From a checkpoint of a small mixture-of-experts model trained on Wikipedia.
Size: 8 layers, vocabulary 8192, 91.7M parameters.
Below are experts of layer 5 (counted from 0) of a mixture-of-experts language model. Rows are named router (the router's row for the expert) and show model dimensions 0-79. Each number is 50 + 10 x the weight over its row's rms, rounded and kept within 0 to 99.
After each expert's rows: "comes after" lists some tokens at least twice as common just before its tokens as in all text. This comes from a sample of Wikipedia text that the model never trained on. Tokens count by the router's weight.

# expert 30
router:72 40 52 59 47 42 32 39 50 72 51 52 64 38 52 27 48 33 57 28 46 61 52 43 61 62 62 45 65 65 34 43 63 53 49 38 64 49 59 49 60 64 66 54 35 65 56 38 44 55 52 47 58 57 38 59 55 41 42 54 58 50 49 61 60 49 53 67 51 47 66 48 46 40 55 52 44 53 31 43
comes after: " the", " of", "-", " in", " and", ":"

# expert 20
router:60 52 41 36 38 32 40 61 59 61 42 59 70 28 43 51 59 56 61 45 57 56 47 57 66 64 53 47 50 61 61 48 60 38 70 44 53 52 51 47 54 57 51 43 62 61 39 40 48 62 55 49 47 42 37 73 63 34 42 59 49 47 52 64 77 35 26 63 45 45 35 66 55 48 64 49 49 61 54 40
comes after: "\n\n", "=", " =", "See", " also", " career"

# expert 14
router:55 60 64 54 55 57 33 41 55 52 43 55 65 43 69 35 46 64 59 54 46 49 33 31 68 65 58 29 59 65 47 60 47 41 54 33 49 42 48 40 55 60 56 36 48 47 45 49 32 58 53 60 48 54 46 34 48 24 44 58 57 56 48 47 44 61 62 48 62 63 53 51 47 36 45 47 53 48 42 47
comes after: " is", " as", " was", " a", " are", " the"

# expert 2
router:50 40 54 54 50 46 40 50 40 55 70 41 57 38 38 38 44 41 64 57 45 61 48 45 55 60 33 63 54 54 35 69 64 71 55 49 55 58 45 52 63 48 47 58 40 44 50 43 52 50 44 60 42 57 41 55 44 60 51 48 44 55 41 52 56 68 41 61 55 33 54 53 54 45 55 44 33 45 42 41
comes after: "-", " al", " non", " Al", "e", " Women"

# expert 29
router:46 53 56 38 38 63 47 54 48 40 51 38 48 45 66 40 55 52 80 47 61 63 35 49 49 61 58 56 49 49 56 63 64 42 38 51 44 54 55 48 40 56 51 46 58 53 44 58 49 52 43 51 61 49 36 49 47 43 35 54 54 52 48 63 64 46 61 54 68 57 45 37 47 44 42 62 51 35 52 43
comes after: "\n", "  ", "-", "\n\n", " Party", " 0"

# expert 3
router:46 34 59 45 51 44 50 43 55 59 58 39 62 46 54 49 51 46 58 44 41 65 34 47 58 54 56 59 67 41 35 42 60 52 41 59 41 47 53 46 45 40 63 41 57 50 44 40 44 47 40 61 56 34 49 56 52 41 44 67 60 60 41 60 50 52 52 40 45 44 56 60 70 60 68 47 59 42 25 40
comes after: ",", "s", " one", " well", " such", "ed"

# expert 7
router:60 55 54 41 45 56 63 53 49 47 49 14 66 46 51 51 41 51 60 48 49 57 58 39 69 61 51 48 51 63 55 61 51 35 60 44 59 44 63 56 49 66 39 61 32 49 55 34 53 46 50 50 58 34 44 57 42 50 35 50 50 49 50 60 50 60 66 69 66 46 53 50 57 50 40 46 48 46 61 51
comes after: " of", " in", " to", "'", " at", " for"

# expert 6
router:63 56 72 44 53 51 48 43 43 62 49 34 55 44 58 36 55 69 57 38 52 52 48 52 56 45 63 51 55 74 45 57 74 55 58 38 64 39 49 58 56 46 60 60 38 54 45 40 34 65 38 55 56 46 44 43 63 61 37 50 56 57 39 41 62 52 47 63 63 63 44 49 58 45 48 55 29 44 54 52
comes after: ".", ",", " (", ":", "–", " United"

# expert 25
router:51 58 44 42 66 32 37 53 43 63 55 59 47 41 63 33 41 39 64 46 59 42 50 55 42 53 61 47 62 47 46 54 61 57 53 27 70 42 53 38 63 56 69 50 47 61 46 49 39 67 42 51 58 40 51 54 28 50 51 42 54 43 49 54 76 50 52 68 52 45 42 43 50 53 45 57 41 61 44 32
comes after: "-", "\n\n", ":", "Personal", ")", "Scientific"

# expert 18
router:48 50 58 50 52 57 43 54 28 43 55 43 73 45 40 23 54 58 50 46 54 52 37 53 51 45 64 50 46 47 44 69 67 33 40 58 47 52 53 48 54 64 64 52 44 53 39 34 43 67 42 46 28 36 55 50 55 36 48 51 52 55 59 36 70 57 42 50 59 59 46 56 62 57 61 47 36 35 50 44
comes after: " |", " /", "%", " m", "3", " population"

# expert 15
router:43 62 48 59 64 32 53 61 58 57 69 57 50 42 57 49 56 61 64 37 38 35 44 40 68 70 57 50 51 58 30 45 50 47 43 62 60 41 48 23 49 66 52 57 39 33 58 36 46 67 42 46 53 27 46 54 57 57 28 59 49 45 39 57 57 51 47 77 45 38 46 50 47 48 38 48 44 57 43 53
comes after: " (", "\n\n", " the", " \"", "L", " New"

# expert 9
router:44 54 55 53 33 52 55 60 48 54 48 31 64 35 58 41 40 45 60 60 57 47 58 53 59 59 50 48 50 64 27 61 71 57 47 37 57 51 57 55 45 53 55 42 48 34 46 50 36 55 36 60 53 55 48 54 32 48 57 50 67 48 39 46 65 57 55 50 57 43 49 36 50 54 59 74 37 54 50 48
comes after: " |", ")", "|", " information", ";", " classification"

# expert 0
router:51 58 52 41 42 56 42 45 55 49 45 43 67 39 57 32 54 57 62 55 29 41 50 40 56 45 62 54 64 57 41 50 52 44 54 42 63 48 48 47 50 41 58 57 51 44 38 47 48 65 25 46 41 56 37 44 38 50 28 54 63 50 50 43 49 55 58 51 55 60 40 55 63 58 44 50 47 46 50 34
comes after: ",", ".", " that", " where", " when", " and"

# expert 33
router:42 57 46 48 35 36 43 69 32 56 61 63 66 44 56 37 50 40 61 55 46 50 62 55 54 52 52 53 41 62 37 67 61 47 55 45 43 46 56 45 62 49 65 54 36 44 33 49 56 44 32 45 56 62 48 52 57 61 51 59 55 48 36 64 58 51 44 73 49 29 48 69 73 57 56 46 49 29 42 51
comes after: "\n", "\n ", " 6", " 1", " 2", " 3"

# expert 12
router:64 52 54 42 67 41 35 55 39 56 56 50 66 47 61 37 61 70 59 61 57 68 39 46 54 55 61 42 40 43 38 47 50 40 56 46 48 47 56 45 60 66 57 42 39 51 41 37 40 73 40 61 54 43 45 52 51 43 43 55 39 60 50 41 61 52 48 78 44 40 37 54 36 37 52 50 38 54 54 54
comes after: " |", "|", ";", "/", " T", " P"

# expert 24
router:59 54 47 61 51 46 33 34 47 68 54 52 47 42 40 42 46 59 57 51 65 37 34 57 58 63 65 37 49 61 44 56 55 51 61 55 54 46 62 47 64 54 60 62 43 52 51 27 56 61 54 71 46 50 46 55 42 61 35 59 70 47 40 36 53 48 63 44 61 46 38 46 58 63 55 55 36 46 54 35
comes after: " the", " a", " The", " his", "ing", " p"

# expert 39
router:52 49 48 34 41 48 44 59 52 56 61 41 63 26 50 47 56 47 67 54 50 50 36 38 47 59 46 48 60 63 41 60 54 65 45 43 70 49 56 53 56 55 33 43 36 34 45 41 42 51 51 57 44 45 42 70 42 39 64 46 71 51 52 64 52 60 41 59 64 49 39 31 68 40 58 63 44 62 39 53
comes after: ".", "=", " =", ":", "\"", ")"

# expert 32
router:55 52 59 55 30 50 42 55 42 53 55 28 57 48 64 46 42 59 76 44 47 44 47 47 46 52 51 37 41 49 53 72 71 54 55 42 76 42 64 50 51 51 53 57 48 50 59 45 45 55 42 44 55 37 48 51 41 37 46 39 61 52 41 52 53 53 59 63 62 52 58 42 67 41 50 56 46 48 43 43
comes after: " |", "|", ":", " (", ";", " on"

# expert 28
router:47 46 56 54 46 53 46 46 44 47 53 50 56 50 44 37 44 45 66 59 35 68 40 50 64 55 55 50 54 57 56 52 51 47 38 46 51 30 65 30 70 51 52 54 52 56 44 51 21 64 37 56 26 34 33 62 57 49 55 44 54 52 49 51 48 63 54 51 58 51 40 60 51 62 46 61 54 52 43 48
comes after: " in", " on", "In", "\n\n", ".", " 18"